From a checkpoint of a small mixture-of-experts model trained on Wikipedia: 2892 steps.
Below are experts of layer 5 (counted from 0) of a mixture-of-experts language model. Rows are named router (the router's row for the expert), down (a neuron's output weights, with its number) and show model dimensions 128-191. Each number is 128 + 24 x the weight over its row's rms, rounded and kept within 0 to 255. Numbers have three digits each.
After each expert's rows: a language model's description of what the expert responds to. This comes from a sample of Wikipedia text that the model never trained on.

# expert 55
router:161110131134132121117157132150139091140157121124163109145141135138134128135100088105128164154113122122137175117104144130138132153147091123136132126145167124150155127122142204125137161131133128
down0:138151077154125125144148075141134153115131123136121111177148124136139081167139125136174172173145104148158160139143145176132127129140142154131137111155135176095200139144159115142099108134172120
down1:115136148143169160087110142124123116143099120171136104144132115118121152118150160140107087138103113059127106117196203152110124115154154097174147137174103127141159159122071112118179072117117107
down2:156155147145091116166179131139098123144103098145157144117139121160141103127132158126110143153132148142130145136151098138100123141123145155110125174151167133127165146105105129152124123113131139
down3:152149135139104128150130145114113121117132126129116168128084126145100140128104115112128135121113122167108154106099119136093134142143140105111161173133115137138126117138127091119136095150088112
down4:088117108143105129134121094127132147177101098116128134145140147115125133105140146098133129139118107087100113122105110099126130108100152127134103168141132128125140102121127129135131158141096135
down5:137098158115158140085147163102134111126157143173083140133103124138118133090098106152187172137132110111144130151139087093145147145171138122121111157159104128142130110108096128155126103102100109
It responds to: Places and personal names. Place names and given names after the, of or in, such as coast of Mexico, the island, Henry VIII, Virginia.

# expert 29
router:135157083108141150111081167126118147107107127126122157147088108128128155138150096159144139153101069102126144156176113147124136135154125122129133119117163127147079149114103120144143137084121153
down0:118105101197191138118119129130135144099109157101070131140136128119167146185126075132119125133132137142140171091111118137112158186080170145132107124087147118144149130147145126105113179114135114
down1:124170095135129156120116150138129113155077133137141077116129090107120108100100136124130114120120119143153114145160167122134127107135111120134128143121149122167139122144076173147161150122122125
down2:194106142163139116158143108149111151158085113111129095094132169166118118105136105160144154169151087128135130151127147135112129119133107170104126169187141145110148108105118140179128145111110159
down3:155146133092135157147134150158128072123139141134120094146085156135117154123098102140144124163113083113122109136126096076094077136113129088116171109121123151155136116147137081121140103104108080
down4:118138112110142110128153078144103148126146183141098107140123131106122121059125109082112130120171101148138111127106133106116088162152124102142136121094096094131128124071109135103136154161087090
down5:119099126112150151128176129107145142123150116146162107145156125138119132092128135125132136178153138154163132167126143074130121132095139124160143127180159128160134096102145159154144131147138107
It responds to: Line and row ends. Line breaks and row-ending pipes closing table rows and infobox lines, plus infobox field names such as Succeeded, Spouse, Genre, Producer.

# expert 32
router:161130135085084124103154128117120126127143092112148092128134180113113123169121109089108162079101109119088152103129137129119095140144152112103149143148159127132107118170106154105126156139151101
down0:089111071146154143130126141136120153111095136109089163172163114151117130149154140149148154133137168130155144128104151149147130167115116121174123087142123130128124160155145110153132151115108082
down1:129139111090181140117125133113147119126128138131139117137113123142153136125146102117082069174092154077124119128137147096092134148148160122154124135125139120089140134118120154103149116140126142
down2:128116109119161106139163191137098135178088095108115100136145151129133118114133102153134173108113136166143156108154169154135107121106121170096143170132140117096152154100135157173100112145138129
down3:130149154112144131145146105139141114129123138100129090112085161114093135108107117119123177167127142156115142111147124098101103136105145112102154105137163143137159135144131097122122132120113106
down4:134111140092154118134158059118107132159093196130126110152139131148152129119138113166125095144110157141127112152143161111106113151163139093120087127100134095139116117099069115124159175138114086
down5:095126117087152190141128143105143144109139090152140103146174096143107131110121099116120145137120117106169101108139152118088107094128114127135086110154127120153136079124109144157106093103097136
It responds to: Proper name starts. First words of place, company and personal names, such as South, New, San, Microsoft, Oakland, Danny, often before York, States, City.

# expert 15
router:095158105105133111065088128153131118122120152148093135120137172097150098187103119079113099145104134159081140131130094150174109106128114142129092119113121166119104129144139145127097152064179106
down0:103136146142130140150099070136142186110101122133117140131092178118103129099117122121113101129120073155132110173112125119104067140108129144113128114168132128112152139088158134146137125167114100
down1:135095127145115113101123149112148145133074150124149119122098088134120107123121148140136119134086129110139080116137154104121130122114155106178133144124096148130108171135170107131161147147117119
down2:140144134129124122111155078151096117129134108115129143124114142136121116070156168146110107176139151109163141146151091148084116118136140141114101168148138134076140146126149101168115162110113164
down3:141119152153118113092160140154112100121154135136135137118113149137152113137093145089113149127107127143115145145134097109105118101153156119141198115154115142171159105114157093126150080089109124
down4:171145119099160098097110091120177131113117165112128120104125120113140104127118125142143133155164137159116116130135112102110093147087156093140161136121120131126123131120131129105159153129079110
down5:111099118142116121105165101137138113140106156175107135149130113129120125121139126140125174161104107127159124133155159117147128164168147103133151117144141165119113120138079146159135137109139086
It responds to: Determiners after verbs. The word the or a right after a verb, as in "This marked the first", plus verbs like helped, argued, proposed.

# expert 11
router:144108086100119147117155110154160115202111123096151116128082138151132134131059091083083106168097147176124154163103084100137111151139149116135086109133157146154128163109153121091147126129119120
down0:131113102132132144092134082100101136104121151108075128159140121112154105152175124162103120130130121129133117122123162155093113129152148159142111092132146143118157106121126124159143129155179072
down1:079136111118133150164147126144145121148102133118145143115103135102131168113152145105162106136080122084081103154150151149144111103144141132148151171164127109117103139126143130133117135135133107
down2:170107115158116122133130140158109161152147114158112111102149130152101096134156109177121126165131100130093146152121126142100135124099137122089148182129102202141154077124111136139118131115126155
down3:104122161151125131151144141168123101140159156137115127123093159132096172126104129112129158139116137162145184098126121139127115109137130095136165114153134129128102149142113084122124135141104107
down4:150088116119131126137143068131169109149111122136139104101090115103088121121141121075130129131099156162132155150143137082108104151122121109146193154109164107119068117150125125082153139132097114
down5:111116126113155153104150156106111080102112133141116130132157101106142154110140109149127144114127097118166098133155166113114118110164158127154134139173128132145136073136085148129169123107112099
It responds to: Person first names. First names starting personal names in lists, tables and headings, such as Mike, Peter, Samuel, often after a dash or pipe.

# expert 16
router:125112127080118152148091090152140103137114054114131144151142157103112110147159119089089140163141108125149128106131101113149106131124119108106147126156108098139100168156118139107112123100139114
down0:111091159160122121085154078148080163142122130133143152145140151115145110175148142152138142156106124130127104099121133082155150156136130127107115122143129203141125145115113120126132103089130065
down1:159178105123141146098149122137152094143099123139110103112116091101140113108105127105111119104072168089115114133167149124116157112178137081160176117087116114096137132169089155129134126110122170
down2:143097095111126157129186155105099111137144129108112111153185128138113085134124110154149115144132117153181166131123109153076107111133129125121130174119156147143157128127139126137118141103186141
down3:132134154130125082105143180128129098117096153116126097111083165141121139148099132120088146127134095133113136137080147082100109124117115096107170109097133125138117147139165089103124135110100116
down4:139136089062085098090163147172142158168119152144149114118102140113167152125116139112110102087116146160113125158153161100101097144143096108108170154105112093118117121117125073112147100141129093
down5:117096133089131179152182097134103129117099132121116118124141118159118136090140134135130142141147139075126136165163138071123086112156133125158133105152151141129140101064097128165117111112134125
It responds to: Digits and word pieces. Digits inside years and numbers, such as 196-4 and 20-0-4, plus interior pieces of long words like accom-pl-ishments.

# expert 44
router:124147136099134097106092137156177113140127149125146134147096145128106094179144107107107108120140129142105119126131110093131152158123121129106109112150116117117108135133105153168106125122126138
down0:122110114138133106176154072136100131118112131160123138141123131114151113162132186145135119107138136133149090153156146120117121156156142115127135116129141153128170157147109115154146079125161096
down1:154139118114132114121135131138121139147133090147103119076094092102160139130123133119120129132134111119103083130145180110135131095140108110173143128156121136114138125154113101080166130122144122
down2:122117129157111128138140174137120115125121106073086129137124127146140102136154132141135089153124152090103152127128132150088125089122140160125128149159172149106132091110131162157116118139122127
down3:129110151084093098139107152127129092139111131120139145128137121118157159145093169113103110125127089144134123128105140108086104118119120129108152110118137154140133089135173109140151125123113113
down4:134168121127113098084162096150111131128135117140110170133141150123157147113111157088092117118088151118152110146153133087124119138126120134126145113122128108134171137108120142134153093140126109
down5:095127112110127178118170133117134121089118109137147104126171102135095096111161157131151162111099122100151130148082160132140095145110106128111104115136108152112122051121122142132112099124109109
It responds to: Word and number endings. Final pieces of surnames, foreign names and numbers right before a pipe, comma or parenthesis, such as inson, auer, iao, the 5 in 1985.

# expert 28
router:112140128131133120114099115153104106123110072118112109120157118131136125181142110114129141157139112155148104149121134098167140139144107126121143108129123128149078129168128155154114128114113145
down1:125218099128138119099135107139166097141111162148126082064113105115117161120117110075091108131110167090117112114152138112144142111144134074155168153145092097106079139112131160138145129149119129
down2:176104103112100122149151148114148140160128122107130098158142178135111111141133114136119121139117118152114172138136155181107092128139098140131133165147140165102119152108098127114098146118154149
down3:133122160148110117132141118127124100160115143131107119102072169112139148109102119095100151126101107147112116123121112082100118134140135092135196124118148135149153134133161058145154104124104089
down4:123113122097101113083165120120133108130085102128147121126115160128143111074116162080100114127120099120113128161108148095098094146148128107102154122097154097092130136056155107098139150131103118
down5:114114164063131139110182107108099097136158117124152125160146102112129095087128117099150126133126129113154122130125126113109166142158106119125152158175164116135110107128094131161139114133127098
down6:113177162104098158173113163114140123090068117133124146163124139127120139101099121094098098135117146082107113127160104132115151151126130107113153128121120092131144163100117128156131116156118119
It responds to: Infobox and table labels. Field labels, colons and separators in infoboxes, taxoboxes and table headers, such as Family:, Spouse:, Production, Pts, coordinates.

# expert 36
router:112115143116153133118151151137129078104137088123112108172128117166118150121122163128103130154105128099123111130137121114159151138164117137126110142153131156116130125143109146153077132105150162
down0:107110095145107124135113136095095122121164108126132177173099137122104104173139157129127137111135112172128146080112131156189114139137100131113073121121142179127168158103158129114131123126142100
down1:124151113137141147124090177086149155127105154143121094127126039127138162150112097089106064145129159077121092111127161131139146117144110095154165115091142129086111145148091137119148151140122129
down2:162119098182089145157143117148117130131080110118138098166122153147131090093129138120163136170102091138135126138139086146078082083139155145108118176162132136134211112103153141144130144153101134
down3:142111126098142113132120152116140089135119134145158114128091166127091131126077111093164130137125121130103110124103096111109093163163125098118190109138153141155162126135148082134149118093124101
down4:126117112127073137139124076078102118165078139143127129116119124121102112112156156126154158183107124139129111108097165112132101141135134122119130106110137114090132180092101110155133152145099094
down5:137107123114190169079158161134111114117144133098141119151163119137168111134082090121161127136119080117121114155089131106099134124149123105090148119150176162139121085091095131151144095100104107
It responds to: Time and measure nouns. Nouns after numbers or counts, such as seasons, years, minutes, yards, months, often in sports careers and stats tables.

# expert 1
router:148150113112112111149162126129148106129151160145163123086172120133104118157154135146129138162117084081102116159125139122176142148102109133148152090110138129104142155125130137120106122084103099
down0:126117162121129132150124092123118106110165126158095150155159079135117109170124147161136128111126130126146109113105174147073126098125121168135117115129158147134156129131139135109108111154138174
down1:096162121117150171131127180087126164127128128167149104127147066112111143136146159085130102097081148132110121138168163197122127110158152119158149127136115116083099117141127154101135140088130145
down2:152120103140105151122167135130128134183103143089109116095141155168147119111122159174111146167120123107119150164161110153077100106113124136118119170136142149131128129108150158191143128110135154
down3:122125122127131117113142126135113121136160131097117147131110114127151124130094130131134168104145111155162157087163131078119110096178120091131177114118129158144113158130153080099114119130091133
down4:091124103126135095115122073122167154112130144164094110114177128131143117097154132110110144110086141125131118152128170124099133152161176100125153136099102148097100152088114148112159146115046139
down5:097128133144168158122154126110102132126122129091091130161136135145102151120099121114174149139080138103114104110155123088129131110126158097092123125162147145148116128103102142176143101131108125
It responds to: Digits in scores and tables. Single digits inside numbers, scores, table cells and codes, such as ISBN pieces, match results 7–5, and medal counts.

# expert 42
router:149155145080109121113111120155119122128163113111122106107127097117122109132144129111121130115121131133151167129132119099127138144130127077120108077120141123163148109111134136123141135132138137
down0:118113150120135154173133133131135152095126149114113132173162113101161114121112104164145122159136126144100127103126133151102138150142105124115147128121103133151167110122141110191112160116162117
down1:139170110136151122154123116123127145169131130128141088135130107138126144121154106128141057126066158143152142159136141153123140116153149104125118108126096135125153165135107152137159123115130117
down2:192088121135134139148164118149080133123106124105110094087125119153142098082129096166127105145127106127128111141120122133087152173128151132107088140148132143123141171092139165152143123136133173
down3:135123162121145119128143060135111107149142139124093089111094143133123145133116118101124129150090145153104160132142153113108118135135156119121154118127141133170132126144157098163139149140069105
down4:151110114111182046108139106129153116145114132105126112130149153113181080116109067115137095141136125107147123142152160108129099142123148124152164144105134114129110120111111101109153206108096117
down5:100117137110165175124139117151147120087128140127113125178154135165108118109135099193149129143140109112120114159148119119127134152149159105109110137122138125114163091077100155175160117105097108
It responds to: Personal first names. Given names and name starts in credits, tables and citations, such as Chris, Jim, Vladimir, plus on or from before dates.

# expert 10
router:157105129123107138140131120097124111108122154133181098132145110117094151120121101113083125160124107114092102107162110135124138146100113084133129104132097108161118135161117158156089126119160110
down7:108106129134180092140124178115079062090146137143092119152101122128126156156154133147132128142122134114101108109138132100123098121119166159116119127121126142107125076099120141074130108131107094
down8:081110135118159142152138166157127101066141147170126155124135142121113080118161109155125128145108106133154144110119074131125147104134125153094090133151115135106125110109152131149135133089133142
down9:099120135130156063143127119141156113122133133166187130163135147185170122148083148112151122138150086111119159126145114158133116119148077153189122124166097124087103078158088138097147118116144119
down10:102161118120151128133118151179132159096157112148134104132144123138158151125166090127133118113165123131169155133131108141071148090117162103162102138097122106134075092145106087115109142150150121
down11:124098166111167154114150183166092095124128139139149154126114092129129138114094136144123099104147135147147083130123110088127139158123123121134123147098144162094107154118134119088165092148118095
down12:132162139145141164154075111153100129149131124095118152138132132132118130135076119131140101107142125128152113101081156157135107129133127185130090138148148130170127138163139136112131129136063183
It responds to: Mid-word fragments. Short letter pieces inside or at the end of words, such as be-f-riended, sub-m-achine, no-ct-urnal, clin-ically.

# expert 7
router:090123101097119122109102155131173133142145099099170164108135162133121115144113139087087125152132100132136135167151145098120129164113111114131130123180148103095089082137175163089110112100131128
down1:126131133136127130107172166138173125122101126161089083080106077078123108140140097127108130107130128105118109152151127101108145123110116099143132121188117098083109137120095121140122136114110157
down2:163108142160130131142153135139117088137093100131133109144136142129147112106121124114130144188133126183138127181130075168074110146098161135138132180146121152122177138119112121143115109105114167
down3:121126179089110140104106122156140107121114137130125173108129146140132194144118120107129131145124112150080094074109127098074087130158140124149163136134143122144162148153164067153116151083105127
down4:112122085086096095098141100154124155147136153159108114125119173121136086094139156124107100108089129160118128149154118138126096088113169096102103119104116112134112099133095147106170112108085134
down5:116099141103145128117169139115121122115175169125139125163123117092129107120121135121131176137080133080135154133163110083114126117127164108154103111156152172141113100114095163142138110137148117
down6:135166175104114137153096110129146126116123130113150102115125136137138114120135103165136117113137110097142127160145141125080181142174138142127127090135160124122158155107143121114158133103084084
It responds to: Release and debut contexts. Articles, digits and table bars in music releases and football career text, such as "debut in the", "On 28 May", and years.